config.toml
parallel_block = false
batch_tokens = 65536
steps = 10236
Below are experts of layer 5 (counted from 0) of a mixture-of-experts language model. Rows are named router (the router's row for the expert), gate (a neuron's input weights, with its number), up (a neuron's input weights, with its number) and show model dimensions 0-63. Each number is 500 + 40 x the weight over its row's rms, rounded and kept within 0 to 999. Numbers have three digits each.
After each expert's rows: a language model's description of what the expert responds to. This comes from a sample of Wikipedia text that the model never trained on.

# expert 26
router:538458586518549528505529434386412464499512494442524559489518488577495480461529537473445478500521466463533488527512570490506559532481465503524563480476448497485490538553539435560494562476520567
gate0:469498512564483476515426548509472524502491502465472494495503355460504504557490451465531469548487491504554481543522498479486607455554553524499469466503501512496542491487519487430524508438476475
up0:489441518513496419571437567524445521453487534480560515499489450534518496478480405476530497555475524519505460534528513484516543420492552508534499529554501515491546529440483441493470498479509506
gate1:488485539485548579500457509454506557561513514462430465525468560485533548507484557454537511504525460493535478578576473462504537462408467509426437490525472499436574502521482536541562495468432458
up1:505388487456502419506542433459477520459544553509530530526526490487515410497479504458468456481489428495568543480520430530488488569459508456547524539459502500490482553451425530523508523473463526
First capitalized piece of place and personal names, often after commas or table bars: Hen-an, Est-epona, Ol-af, Val-encia, Mill-wall.

# expert 17
router:491463502556595530549431541479475482514490504558517593451534459537423490507512536523506488469548462532542526508554522579523590479489514448519500436452461494511478536540557510524487456452483518
gate0:519551486534509491498537498454526475491464463525475560478549458603534437540497507506491497555507513557538461486589520559506468490476431530513468459519428528463489522543518520580464527501479449
up0:478580470445498523537530454523468486466483457506484492468593477548535488512526459444551537496466487548477526492502471522439568458441508572553437479502456501463563452474405528510458491556493474
gate1:600442517557533535522456478423504476484549505520451494456478481462458512444473548483614484571472455503497581494531489543500476498480534458545405496500511531480464443495451520506624454507471505
up1:486497427560507507516497525495454454540511531446454487465531504515506480474544482476441493493518481498520504498490472495447490495530500500498464523462499511528630565486539497483530533485457535
Inner word pieces such as ount, ult, onn, att after a C or c, as in County, simultaneously, McConnell.

# expert 3
router:523491490498529549544518438412474473556536491568540597444482485523505526508485505453523508478523527519482523509457571504464535525512509593532526495495501542597452469519506506466521510523549482
gate0:480518506427528477496473521543496379514540478493493513463525501440516440528421527529499457509449509427565517488520520479467488532407508582490559509450450530482469483482482419537517463477513471
up0:522460547588485403540481466554555450403452474455549478539513566507455558485578535490478485503533475482443510521462516556572507489466552510481425532578537483491501472520539521479510459542499547
gate1:463477501489534554493504579449501571560546479516455530498523478450482453479503430509494494508492453527445440460498495585469569552513457588529478393505455474524535534546560469539474502498469490
up1:434476473522515533510539493543516556500474537578464514486462561510442467557549528528425507500479514527524517488472498487501474517514505464457471509497472480459454475479504517466548535543450475
Word-internal pieces of South Asian, Slavic, Turkic and other foreign proper names, such as Singaray-ak-onda, Hüseyn-ov, Khan, Singh, -ović.

# expert 39
router:507473556496567537560554521464477488527439502490530611442465548527509573487454459449495471475532467480528599545497555454479478537483517488503511483508439551563475503540493452509526581481531532
gate0:484426514471505544474489460528440416521458588464428546420572524507499486550506522466368441501544499420497463465588511553501461477543495517511526454537470476514484531541475474514551515537512550
up0:513532425500530473477500510547502468461545482503474554514534501532475505457544522476546452506537459473476502537410595543522517563430478468493527475484456428497561458550488431504566518496504606
gate1:477513517537524467484468481528456583542446449549428425491452488565493458481526476464529541515514524618478566548458548499535432496428528570505469506483487560524520510470450468531461524530505456
up1:483557452485519526445396518501484600516480486499457508477483512445534405521503509472623545472526547575501491502519507516456475494437514494522411454525495602504488508558510511554491471468499421
Pipe separators, semicolons and similar delimiters between cells of statistics and results tables, usually beside numbers, e.g. "| 20 September 2000 |".

# expert 31
router:528436571539521559530563512502502496528573571543519551488465510530486464549548501477552561517545396494494512526506512469487500576489443490546585508500504543470531490481548451578524546486466494
gate0:528470521575479489478499510486475470543560477548545465470526464484523501386535515497551509525558461483477467479534498524531555474412530522477455468463448513504527513478442477540511421508451472
up0:508410514589506431621564507554477483465393527479530458512488500464468424490504525430525490543513476519501537479546513524474530555536486501485477555437497555490503459486456602473565496507521518
gate1:478483498567491520465521487471398455536541453457478438532502413505384413540419590520491520416562466553460542488558460487532507529547435501503466485534471475491517477483469414524470538491490521
up1:452443484509525509530500534498602600455529509508571551478514526495550605506466568486512415463491525503555418425540538516458531527488533486480494490529532490512461429513458514482493515456450490
Prepositions like by, for, with, on following a noun or participle, such as a survey by, execution by, success with.

# expert 24
router:479472499427561504538483393472454493520519544596525596473473557507519567483520539466539551483527404539491515509523530563496539493483540458492551446499498501542411518567519488539452586516534499
gate0:509450489553513527468483522575442474523551546495463512465466457526408496512548504517536570561528459552551487469448515532474419527451454500484452483455477535533488456527525475515518498488480488
up0:519526561569488527479527590524464459518464503514463487541518505507481499551457507569505512421471496500552514461518469543525530528559575458491468446548533549544547486512472464574579426493486474
gate1:579522516464537571527498499502483494543515564478495480523548519475523526537525526538521440449531565499521532469467594532520517546408505524553542497580509518515436435504509515536463483460396476
up1:515549509458457434568488470597529525504481434501520526486496529506411477473496500500487530499491467419512474523505558445571509538579392470528483516543484516513514555486520480519509586482519539
Odd word pieces in proper names, species lists and foreign scripts, plus coordinate separators like ″W / in lat-long strings.

# expert 15
router:566469494449513537523519517528513483526493519477516510410572531526541536450506537479521447478530547514559531542483524529454504469512483509531490450472478587511495431507530526522537492470455564
gate0:559497512523487525546527479500550495452449455523459517502486580522500498529514538533458566438508476557460480481528473516540484451496489483510545532456492475496546496508502556565472502428521512
up0:459476463469517515451456502506448520502518507419494466527494489464479520457554445441489455473507517452539501470510558451535555488490556555487472501566497493451432505531546447461505478473551501
gate1:556514493477504487477398528519487530486501535449483466515547496512494491524531497490508509536521496544549487521604507552611486542530544449512500488451499507513500521483558522397495486392494485
up1:510499490501497490492386502499520544528518553468489538538476526501478500414603511470518514492529460412561485503459500513455475434495514525471461537512473385467535502501492520461449449432460463
Finite was, is, were, had, have, often after a subject or relative pronoun, plus adverbs and passive forms like also, previously, being.

# expert 37
router:515488539413545581513502484449459449561492491505592581421543525574464483549469485468472479447556452579494542496500491526459461485467419528515445498459428510495494474495599480514498489472475524
gate0:577575486410543578524467508536531476374542508440492494447551469541524509466504549437464439534551453519495526482529476485506608514498484543474457495537467544590521514489542515505558448461412508
up0:460464484486483461549433488522419468549487483499454520518433493433517512551518495499492501512497526386627480461445530480506493524537435447470508518416501440520565398488430485476472524467530537
gate1:582440488509516523602461501512490482508444514482553504512537482516496473540513508521445451446526596428483484537552438513537493483535500548520441529493479468539519562506534524526484495500361562
up1:533487464537482466515450469504462579513435479509609538507596547467503532510538511546514485426512552483541542514530520579543518503524560484496492499476500473504465468500518519504491479469504545
Final pieces that complete an English or French word after its start, such as che-ating, Bl-ue, Fil-ter, Cop-per, Dou-bles.

# expert 48
router:509457564477591545522426473468555512586503539502524499485470484510517544522427462487507536404501450446508507534556522553533496501460499490543571495474455542487472524585477508570489494450444607
gate0:484517445462501521492461497542492556463456476472545516517476460549566442501478514455474505497491479452520536449475550546455533509500506519521484578503445434565453509547512431535474510569505501
up0:486499507456492540528439500434536437454500520471415478494523501508508455544598410578493472481502487479576539531519542460547521531507499463437517490464510477469452517462506544469540552516500504
gate1:580500480521533518518492520514534550477495480544477460510544486505486582495563537546580454535483438503441558595488469483559474526435456506479469547468498559486510507545551502553554515479513522
up1:487512536543520533527502480492525506499532476526465534546554537470488514428549539506527464475485408453435517538435488468489535536501528547489538457467472396506469535532569525512439540515506542
First one-to-three-letter piece of a lowercase word split by the tokenizer, after words like to, and, a, as in m-omentum, d-og, st-eal.

# expert 56
router:560517558518577506535495513518503455535475559566470563421528504543534447459549550448511497476500492513481532557425543535495460491495506488527521460493471557558469500536536502509532542468524522
gate0:500495611563523507542471568456447498481547461483474510513551452512538482500509567455541490454501542438488518500478483453536501488505500517552578526475495476518499499478459472505531483528415486
up0:506447490462505456525459489484507511519608512539455558453475497473542515509479497483477519472518502489368495591546418545571542500467503538544505534498503555543439418537487500517531462460471478
gate1:517527587501518503569549548500624520491546516545479454487495522489552449414534426501536568527497511543506479550542520564527499460488500532478477464587540522553480540529462493462482510459511458
up1:496551577514570502441408525512424549500470501479458578491502481561524511473512454505506434451483485525498530483480454476495505543435483516560563491434477528454548487504493449505544518513541572
Opening parenthesis after a name or title, as in (born, (fl., (album), (on loan, plus the verbs was and is after subjects.

# expert 45
router:541460510450551601538517436403440460500500535501535530480514535602497453445462495441481567527486517505525501469516504499453559538427448502540530469509486537447446530498549458550516564526555510
gate0:491455470505508506529548457476463432546549442516467477474496500516540473460441509472451506563496477455569461562542500508492513575499488452512584490441471460511507536440482441516475417455525457
up0:527437518525476534488525473495508439514505499601450492537457492536535382502488494479455494510519492498540463476598469518450550540466486574517485547459490474526503552516550435564485484502470469
gate1:590419476491495527485535516435522466506486520479493461504475496487379491540469465480448529401507524479502448555512539477561472534511423524533467496494395488448556527533418507561482478534431442
up1:503548456588521527445514489572508508518437418454407508543500495443459526498429525535508472521516489497513539523451460467455477500506513502489529471558503490510465485499545483457500542492571547
Word-initial pieces of content words, mostly capitalized in titles and names, above all art (art, artillery, artificial), plus Comp, Cont, Grand, Arch.

# expert 32
router:509419553505528547496489504453503442521512532498577599403548482575451518564505532434495459448558514521551538536495513479492506531521512509538496493452452493455469564486513474511526543493516490
gate0:565423512482519593577480503494528410483557525496448571506462540539496529521478454469508498537553499508479453453504521445451505480445554468540486529435487584500501519503536523478483526555454497
up0:547529426528512488514509450573521545506513433480547462479484529422531400539495541491441490446433453550545481484539504498592483536486518441405555504538495550460465518482461505475502505482503497
gate1:524497595445477468484475513467508461538497513464484527471476455556515548426473529528539486423545474520516507434554488496445484573493448489533574488536526434523559482502590530525571496444475524
up1:488547446505502478514552438467461546487483491442552522483523522447491397469459498505518497494489579470529481444446491560513462413514503464489555509441486535576456545449481475448525485489561557
Given names of people in casts, sports tables and prose, like John, William, David, Harry, and their split pieces (D-enny, Edm-und).

# expert 57
router:533520522457571580497498520497474501538482503561558587480546460444505487554504489481551506447561435484477576496508511554422484535507446499561544463476425526530536499499535480466510538444477543
gate0:476491551491504497548476457476492503541485539570480507489675417467472529475458556441498460533495479496518500504547443574514520487475421488492429530483445485422532476469550516513491541480511518
up0:535504481475458507490585573512544523452537507452525493535489556595503538502585501509432535488495539498457444518458506473568536495467558482483512460541509460589525519543441512440540419503409468
gate1:538545490460512501507550502487475530431538444545526522425536458501523498493440442445514469370526501538432521539520484525512559499494502485554402550500517506453496486506526499454501521496521569
up1:487453516536479469515478532538486451533480478353452500533475465578488525495456511503564515560425498532489442482494540496453522517526525486427514517484493485536474545482438431524494439546440469
Place and direction nouns after "the" in geography and census text, such as name, area, north, district, village, km, plus location or terminus.

# expert 47
router:485478552528532531540510504495484490518493549481545485426509508535540495460503539426510507511536486561547500486540546562471468530522453516551532447474439548505441468540496500526489514482512522
gate0:498521440522465522515499439530533471491467595486472494453459505629523537494465471455553492487548497458534562462494514443506552529507524477486483508472501514610485484485491470529497477534508486
up0:546447496532523468481542491503570491504473408504512512484505495431531470475466512522479535518533522498457533509529574426413482542620492510491497485494484439506489497566567520478456515527475506
gate1:497481510523494489549519451464512521495488478523539569520503514455530474505490584553533447535483497523522513473551513592476490493477379510573556476544428553526490572448516482532527529432496543
up1:545484450454510502577460527548521482506473428499507511522444526524441554494567490522475590441487412434450492526471500455527472540498556510455464559521508446479509487582503519505471574507569481
Periods ending prose sentences, and decimal points in percentage figures within election and census tables, such as 0.80%.

# expert 50
router:578480520417520543443435495494483494477408490483517517484505545505563490475459551482511547497523468566484492540489578477555490528533552501524493430460460538446474473531546467487484521525506541
gate0:525532517586557481395496460468539493467419458527484588535529470540414504477498471508541480501521469541500525482514586591545567501477517484562515496514530477457463442536528548527537433514458494
up0:520554480545545443549505561520496467514606461480459480516444483449459494506461462488531529461519533526519483505510518421511531466482520589502500516494511589523527495478502457454492515499502487
gate1:562533483497516509465568516504506523471426438505502476496513529529505481547350478520523498500504498470447534518508546425514456613534527552511465451451441545522562495504516525526476481485474535
up1:500534535493502448505515490533485556485483482428473467483487561519467510524511521508530520547487500501553493439398435456525491531528483531534539487456474518479601481492475529485486451517566455
Clause-linking words and subject pronouns in narrative prose: that, which, who, he, she, they, plus the n ending Then.

# expert 43
router:515516548541534545504523521519511476532546587512526468426526493510538461458505487464527483502539469550511476518484531560469465498487457511530536491439420592484458442539507472501476538498449504
gate0:442420554507531516495516515509553516455516486436475487500559468521582546494491530498538384507536472567524488482528449608519523499496455505496492510556499512449492493486502515458514540436501490
up0:536498466478526504480506486514434455524502446499540536505483477427480500566431603469553483479483491448492446452418503520508542517447568482487458489482462509544547503484440491520444570568518540
gate1:489496537545535677532506522499471498507533504585487456465470452466496507485507490446442436590513494447481482504530476500449481545483499483521472457451502574469535487499541487459485509509508473
up1:541438517471473443523476457488500573487406496488519543496486464536513530492454464505525568511450530540505534468527532523581558512564548485435513530449551529549426489489534496542536457548486478
Periods ending sentences, often fused to the last word piece, plus = and == heading markers after titles, such as Rosenborg., painting.

# expert 13
router:531454494490544549516480420462440487542484576558517536471501535543493460473466472442521549450498446462488569494517541543481523491442504492532578432477523540562470539619575479517500540497510561
gate0:530504485517531538460532451503489435566521532501512487490525505485472530457494491518445438374517521495600511502425496474503580498550480540524539541508464521483492531486491379472457506516528485
up0:509487518488488526534399426452524544504478544486564505428424549523530463472570483515546504486497439498494472482552557537481528526550551485512529436501480495501526541506556476512545584486475498
gate1:549519510522491498484460524480474471547466503392504486507493497538474514469442492532469502424533541485532533531447563487565490516483479523502534549578474551450499479483513541475488516529507451
up1:475479481505487479438500438483501569534491473462412511545541456475501489468423463545459458399494495456516438608479510498505516566520523519472598580490468458510497502445504444453501458546476503
Single capital letters or short capitalized pieces that begin a proper name, often after a first name, such as M-ajeski, D-oyel, S-aints.

# expert 49
router:466487447502549557451555484431501476534423586532522519473512438497491545510487550475511541442523470496507527536465528536495500561495545497560493462477472521471504495576485384530480565462484474
gate0:501396462465531497427529536460553545483539513529549466555493462506514497531523442557461472459523514567512564539567550520546518527532489547521495528488496581504542520547466522561473520484446544
up0:490562521514492454510530431482483504518459483495494570480488553395587510504548531491470466543458490500490565496500480484541499552475427519497482482456485544542489540454541452428457481564495511
gate1:532437447587535537496537551490465443498436531447519517537479500492431543477511604400517446495519549507495497565525483498561477502492506539504593475513512525470497474582493461554559450574503499
up1:509660509500486519572558522524457532509516554588509484491479497529484511607423487497521557583563493499468488464550506493531573517477502545500431510510464543517537501449448542461467555457548555
Lone vowel pieces e, o, a completing a word, often before punctuation, such as at-e, tast-e, undertone, du-o, div-a.

# expert 46
router:544496542482552516551462514513473453544542582528512511431473561536463416490559501449498553495510502567530449516494603511447434530530451474513584502504469526555491531496495442524433611445514516
gate0:476546561494513545449520502470375414526576523490540529514542476537485425493473401503443528441537528482444545491505476488537513463531482476495525590456482535512437548535495493585562498440480467
up0:449509532526530388526465508509547514466512480484478557504471508510473554526591490498541562556463446491473521528481519469556561543621479443486520468440448490506449540453509432483527522529449520
gate1:564487534468525527510440519502449531475511505514561573530515448469485546533496537471460451481534473483489503461498487481468511537480467494535467567547446497445466562472544526436548445529521557
up1:468512513476505566494549552531479493518466436455537478497491497515508558528464381539597559491491501474466486490464513485508583469505477514521445479431507568467504497522426439442515513569562533
Pipes, dashes, brackets, quotes and symbols opening a table cell or list item, plus initials like M. in credits.

# expert 54
router:523481531515515496500504498463471496492474545508493511493545478526554497511488544503521471449575432478524486449460547523453532537398492490583504492480422505521511491571606494544498537473451477
gate0:511494517499503486496513487478524504477508422469486490470488474481541431507533577501546479453470598495513460491476536559649527479483463504538445539502488492446517510485459495469548496428504616
up0:503483522505510497483492534517472485521422525548535513535484499511433545474514384498464456466462389507521497524529488495517508479506469519496543489469564510535496463497445460518485530555539444
gate1:517525469503495480451484491500487465498438517489479554501472484554523499475492486516496506491557557467584540452446463410429492523472483521612493537519502529383476611452538468506474498545395534
up1:472425491501502503513535498523570511490561486526520466488513506512494458465555485460507459536400519540412506554571535552622518528544488450497522468496491446559547400508514554491568521406541441
Double line breaks after a sentence or table row, plus == section-heading markers like ==History== and sentence-final periods.

# expert 8
router:537511559488550536469509502500475407547489570501516529481486536520553456490525522432472518493525531531488510519497617517507464532494539451533562451482481510573470522558518501495487548478501493
gate0:558524508570531502488474536526456562558434509486514549476484485485513508488500520495485472481493525472549506573512432442523536491550487522507524480553453472458513515552488492450468520503477467
up0:479514429512438479449412500510531472456475482485532552531525467515494462463406502518432562437539553470460443482553470551505496509506506525470503504471467448538503533533571526508458486506485583
gate1:462462474461497544532513461497515467521536501509532479501461531483566469487554495432493516486515519496504410495489486550509488480436565441493550410488418528512456535484512498503477516497490477
up1:489459471475484572533510484491511526496526506538523526531513493498589475490483462468514543508505540479487432441464440530560488489428576497481535464432435507547488522527556456526506573467489504
Opening quotation marks and parentheses, often fused with a following capital, in titles, table cells and lists: "non-core, (M, | "Save.

# expert 16
router:491492508479550523479555482495608487534459501527601470493515572531508504529523486521535517479514487486491486503491487519535528532460479573479528465507456519485445541510544470552560564511484528
gate0:495493553491540447463503464477554508489543461504452531550523480535545523503571439484411490499484541482463562507437458562472451477517575523472500525464524472433529517473533465511496488460521489
up0:452426427485472440558534524494470526550518538484520507514516393519478436513504534419483578487527563563482477489551492529531558443483518484517496554612493446508463512567480514519559526545440467
gate1:556475509493516525450504501464538482534527481485458551482518484498549496578539464437499535485504483482476515480546480412496440516464491554512499545420464566452426500564510548572508458584539501
up1:615549526498462488503517492479493514501463487451481541484535471423511498534527522481497498537492546538522515408505548426503475535542473536516553528470487469482543527534480463510502511574572483
Verb endings -ing, -ed and -s completing a stem (policing, transformed, forms), plus stem pieces like press and ort.

# expert 21
router:501508491530539527494488453481449533578446535523522516457505431512510515508442541467435506463515465526486517484513558551508459507506523475586465454451488519523516536572545414519473523450525556
gate0:510550510481532561476439535529519425487598450520457538505475462487527488476547548483444427483503462563553498533552521551515479516538566491488483516428513560529458531529497504527444524526501544
up0:564488493476514515537573530513496534524444465530487481496492480503487473445529472513483534519504460446531527508390415526530527520483539533468489525528528515541486454435518436484510479521544490
gate1:559559497528540553457479466436466541436494577492428554497577437443508482566458495535536511454508434469561503512550553500548502513517426467543486510559496513591470482543490484532511447489445536
up1:586549536527480475477560479492506555398476573488504548526408504493455559540503477494511533490480497431487527488527590467519502501504466476501555532493485507536459496541450488490479510554486474
Single vowels and short pieces inside Spanish, Italian and Portuguese names and words, such as Sant-i-ago, Audienc-ia, and e, di, te.

# expert 51
router:485474538498540510488559467498504450504534470434552525501547552539552479517521486454525491485527512531469523542478562472494527488458449597510477481405462523504456497561543451548545513474554504
gate0:494453540513482434472505467490583491557515495464555502546497505438542493482518445501492488413527525576519491522496555483535516475548482507601551537431525477485505468552476518568544488523551466
up0:505543493558496518542535450471470552525471502543540570497467511548553430519494580442443428531508462508518569503536559482473411522556456478479461488532488505394494468467467499462479443503470478
gate1:501475519526486497477552442554564511472522500485431452498481537505536482453512458482480506465541520582519465502530544456498518473506487515547433495514539476469434451538450534533543582400478492
up1:473424558502505506459543475442479501484495492519580541466507513519422473497538511537525460538523450406501489446433528517567480544493466470447547479493472481509524530446499530481465510519488527
Common English-style letter pieces inside words and names, like er, re, in, le, y, ri, e.g. ent-re-preneur, Tr-in-idad, Sween-y.

# expert 22
router:486447512531533541470488476446481495592457483485575553440523492510558542511490520461483512435568441503490520586490474505462576506498476479510488427510429572503507531576516481554520523443535504
gate0:506568466475496525509521466473530463545491456520525501506490528537566462498364511507480492452479564535471500466537469511431570542455490540478460469447446542512552464455498448499429516503530476
up0:537412506531492477543409509542522506525494514453471457513564511499498475471563485458482538541505430470519487536497496505490448491559484460489498583545515415529429572433556507496514487523454531
gate1:437509462459497526423534489503498468569469427537558538484473479448504453385520493468452488528547568460514456484492508440517493498471451477501487443475507559525468519436527586533572519537428549
up1:503492452483518492467430518471517466437488508453492493508470552506532538533427479465532487543514524456541502532464477518419470512510599577475495553507504521543482434462571446412399496495537528
Number pieces, especially after decimal points or commas, in tables, coordinates, population densities, vote counts and times.

# expert 29
router:476546556485545544461489505470511503516498536512525494441488474491538418496496442487486498474490492532485527569504586505501477542497436548522474520512462509520477534550467426525492559446554576
gate0:488498506538510523496434472469385484462417451526507536494496512496517491481531494506482528538492608506602510506571469550476527551546613500572495556539429466515511537457508492499502517556513483
up0:499449439435490552565567527503605455558531506427487449550512506472403487457491507486493504506526491485407503499485495517527435401486473466395511485509526589534511460525524454437500475419461467
gate1:481513456467504510497419510481487509508537555556434498511520487602473472479474550512441419483496483561434490541494527502495498501455459535446562499534440483535475530568533526509453512548429472
up1:491505509537479465480479507516469488506564512578450567552528470559481485532523477504532450461486525455456448534548513536515441490496415501440556495489489473531512505525532442440448506593405485
Closing parentheses and quotes ending list items, and pipe separators in tables, especially month-header rows, such as Jan | Feb.

# expert 1
router:492516462427555489500466408474505469499543544547551534352514519485529534526512536437539581548534409531479523482468520512470468440553495481538527468475503489466471487466529447555422568473516490
gate0:551474566534515571481502495473568468524532572517522512479483484501462558553461486456536506459516452467549541482458585518452534554482478566577610490442476535511519505500484454533596458495517528
up0:474444422520520433527526480500530505537519600507538500413436442505473483534487429544546549490456434523567517492478553461505447523550496481567556494577530496509510534492527532484532516480549546
gate1:558454429502478466501483507507461532463548494500500463445461508433521513601437559526484464499563461500454468404474474546449534520553552427532492513470516539447482461392479499594520429467498572
up1:430519495481589524519570496517449531497483508489475468409511538538488494515515440490611553485505426520612522489511489517538516533450457518538471512415469486507497490530467494423461509454533500
Middle and final word pieces inside proper names and surnames, often in sports bios and species lists, such as Sal-ter, Par-son, B-rett.

# expert 62
router:468515514535545539516561414504439423510488488457482503468513492463565442497438573397453465533570440484534511497442552510505516567470546549530486463529476507526434552525514453496528531458548505
gate0:457452491446539557479534462465484448423440430457520505470561434539427527492544479492483483435552472562564451551488418529461536494563544481492508484501524490413473477457460557511574448479405516
up0:473543505498518483562441458517553492553554454449456559446499514471529538514511492548511512474477521545529555444481495526513543572502502446459468403492450488540478479563503446555499463492563441
gate1:470569557493549501408490492505472417556473505600556492489555528524576497443472546422497481458488554511483536495556515524526492572463485492502443526475483481515519507494493503521460459481599470
up1:441473426507510535550448515472451518474540568517544469492519439442523434520544553456526527452552551499517581480481472566601475459434476500575540509522479527494533532465494500493450463540521507
Mid-word stem pieces of Latin or Greek-derived words: olog in mythologies, iz, phot, econom, compos, z in Beelzebub.

# expert 38
router:549480569445555540529487536402521481532463472476551542426476515537560443531463526450493498532530429544527471492458487481499483584496455520522587518519409512531463481502570414464489510483506498
gate0:425483509521498551467475493421512531507548482478548455527508444550499440504396450513520566419523594479523461529478503589498452523506507565482560500487493529564447518455561387522474469410486525
up0:456527514533489475520481493524458468464526504524605449498450473553442499480429580539508559514553572526486476562469491536497534512453395569486605531554457538579476481485500473470515505543433509
gate1:519507510475501501455512502477567493578555522535580582538430513481606460491479486565508469495530433487560540423467549588407459520511485574538558506504511492526504512518456530439529522504548502
up1:460519420474494493554542465487493479508490466539510518459484506531464477493552542477496429570426538493505477414571531471479623525522453516454400469446463448523517502548554487547492479445456486
Ordinary nouns following the, 's or of the: school, government, system, father, death, heart, war, field.

# expert 63
router:547519502424542534562510529431479497531463524496520521417508496502473432540486469394546514482510509553488497489435478567465521569415445507505582469516465545492496469460579435506468557450537512
gate0:507520536456485570435547559497462509572476594495484507508520499537524502484551530480427434519498389528517527488544570574501522520516512586510559504531510560495498539540460482451543521441481509
up0:452483495538523469499520552505523446554479553458570416586479471489470482545461488500557548463494593549551515489523489467533539469483538489501463471495506494580478484528451506502597440545495581
gate1:535510514508535516496551520480565513505532507442443503425561549466529522402503536499456484443480546465556481491450499504543503523536510482475391513553458463531439465548576482530484594522504586
up1:463539491487491546503524505524525527538625476568493524450439532434496511606575499450554469479497521518528528448487525503420472446534534464475452460536503514426525531487494510529527488515490594
Final head nouns of named institutions, venues and teams, such as Stadium, Arena, League, Cup, University, Party, Street, building.

# expert 42
router:523555536477537512462509543481524495540505492488570524400539432516486531569507463477484479504513509548456530562457505486471543549524500479588508438460438531527491501564531506501536495435422525
gate0:602506519499527479502506473493520486518540466449529494432550455481479462470532544523458555493501493488441492567529531534497459512541549543442473513542496521404488485488477524533524534519455518
up0:395490554507495520443490448497534412501476443499488579481456490508488479516470470504493568452552559546452491485488568446492466545444466508552550531554517469538526554457511540560427579539484521
gate1:592455431492505511461542521486495442442478525499522484545581564439540529516467443542495471448527537485510438428483467467471501568522513466483550514537457481495470498490522489548541502475472500
up1:527513494442514500508564520552472512491552506544439543594571569438599466505520562488486480517502479510508580512525520518500423548476469501502503425530468476593480571488579515490491519555527492
Final digits after a number's first part, mostly year endings like 187-3, 1-922, 2-014, plus coordinate decimals and attendance figures.

# expert 6
router:424480543554544513533518499405456448532443461468537565468505497546536521467528473468514499518519477515486491525515522543416549549476518500548534517524467609484501502544563480453484526432458508
gate0:509463528563522506492494520484496435511477486455447491469543569470506517460488477541472466467559432532481613431452474552463519531554475581500524513555460538495573535521521536477530462431498551
up0:463517511565508470524482548455479369488488480506507524528504457512500492503471519541467495489557447511507476491485466575543483511490575584433526526511479577483503554487527521479497553526539542
gate1:489561510533511554497488490470490484517473523525476591510443535547594462526505509400416488589556496473516551529461525493455545545511499511499513544522458548447534482500493506447569475406417495
up1:450536447499483507494470468551534451524527497444438565457460488511552449532484483497475406481571430484451522394509508506502439557508484540449581529485486473584453546466514542472518529524494464
Word-internal pieces built on v or en, like surv-iv-or, Hvid-ov-re, collag-en, Ser-en-ity, common in Slavic names and place names.

# expert 30
router:524540571469557586495545492501504492501502513483547522468516505486527520449501520505487534503490474492524459542514537474479551472492448519499567514409485472577501530594559486505509522440449522
gate0:471453549556507510484559476480451566507468468540494504430430475527492523511481581497535471533480471553477527490519571450577473518467499535505493516471490580527540526497460432517565526489472544
up0:528509433529490508522571460515474528545506375475562522488500541509477546494487528489450492474518602477461436536469524486508507523530563488502440439480415456546534462559541518508523479491476534
gate1:512556523490516531507473486495527517474445486496466530490536468464569451453525580531501488522520558451469491483516453548406465482521412493508577551566517487515512553599494475496500472436429520
up1:500562497513411586558506454474505536488510484480478556522566409521474505431506505452439453538494471504417486573587447420551456510576503524539521494449486501490519521393418424525515572492465519
Pipe characters starting table cells or rows, often joined to a header's first letter, as in | Away, | Name, | L.

# expert 40
router:492508496478522574460497425451512501554509508532568542388532452524492537510483548441485474467564552533443555482444532561485478511510475614579450503480484509515525506476522433493492537501520475
gate0:475522520505526545522591483409492596554467481442554498480449521533487553541470570511524443511559547535511479478478531507502514555502542556584493456543514504479485463488588449557512496506493531
up0:528602534486514519565512496478457480495474482530428494506524442529520536540483494414524394546524578541540461486502481471508490521574455539451482547530502508521481426493517443506541552584527493
gate1:489490558530503514416546446513432511554516532466506480499483500469486457489557507504477542532498505482462509471502481467549528571535478501462479453488509473561516516494490496523567563501485473
up1:482433491565511470471453580551404473452401493535568489466536534555556541555419478526505535468510528564529541516445434489518549507494458491525529506469510525480522506555524509493460480532496529
Final pieces of proper names of people, places and species, often in tables, such as Leontine, Torreón, Langford, Solomon.

# expert 34
router:473520555474542543496579509466517495595455472535546464469529577474509461547542516416492503465531472488524497541528520566501528492513512507578564453511443563504443425509520481568466508454479539
gate0:446464550481493520541450432435514482576568414528513503560576493497592517585507573523520427455497522537500401541488506444485541483459502495517493502457454477514430464513448526528462475476521509
up0:440503480472501508520509468463503469463525493521524509519480541511472512445553491408476525462529467509582438482500482471445540511555487515538501437493476489419502460485511515526489521460478522
gate1:491516495469529522476543520461536457638392476470484496484538555470517519544500509466478532497517470418534521591474546506422508545501529519473571466532511496505586470566483480498482492478507509
up1:468467444487509540486489486522530472544458515469471459465519549462522524494563527531547457485499464475539497543482546530444514525471529526486538458475514504476515485531468554459525507479480496
Plural endings -s, -es, -ers, -ies on nouns (houses, boxes, boxers) and plural group words like people, children, members.

# expert 58
router:492532547513525491484499483464486440505460502543541522482497478503524512455523499459478478424558455466506498532497580532515495543517468503557582467432430548502516482485563421480495536424515552
gate0:472559484510470514537554540507465463585550417452496480528568554512527522523480485514491423516526534475599511465546536498479473472460490495546544536452431472564528519489524463523477422488422525
up0:521435425500521505463514448471536498483425510490484487483503503457517452500453500570422576425459466516415569437483462483544496549458509544523475420507480457530521544508532495468549578520528455
gate1:506464512569503540489512499554525498502442475490520452523556538467512520431527551521548498437534499516465398548583532462534511402507497568536520535463471463471547435525519423500532493516405531
up1:536506469418482487487565518471498537501425474532514463489490538519471483540550409457464463386530486515504577488557507502474406541586497499490499482470486426486538526450535515451537463405534463
Prepositions and phrases linking to places or institutions, such as in, of the, at, between, near, University of, Republic of.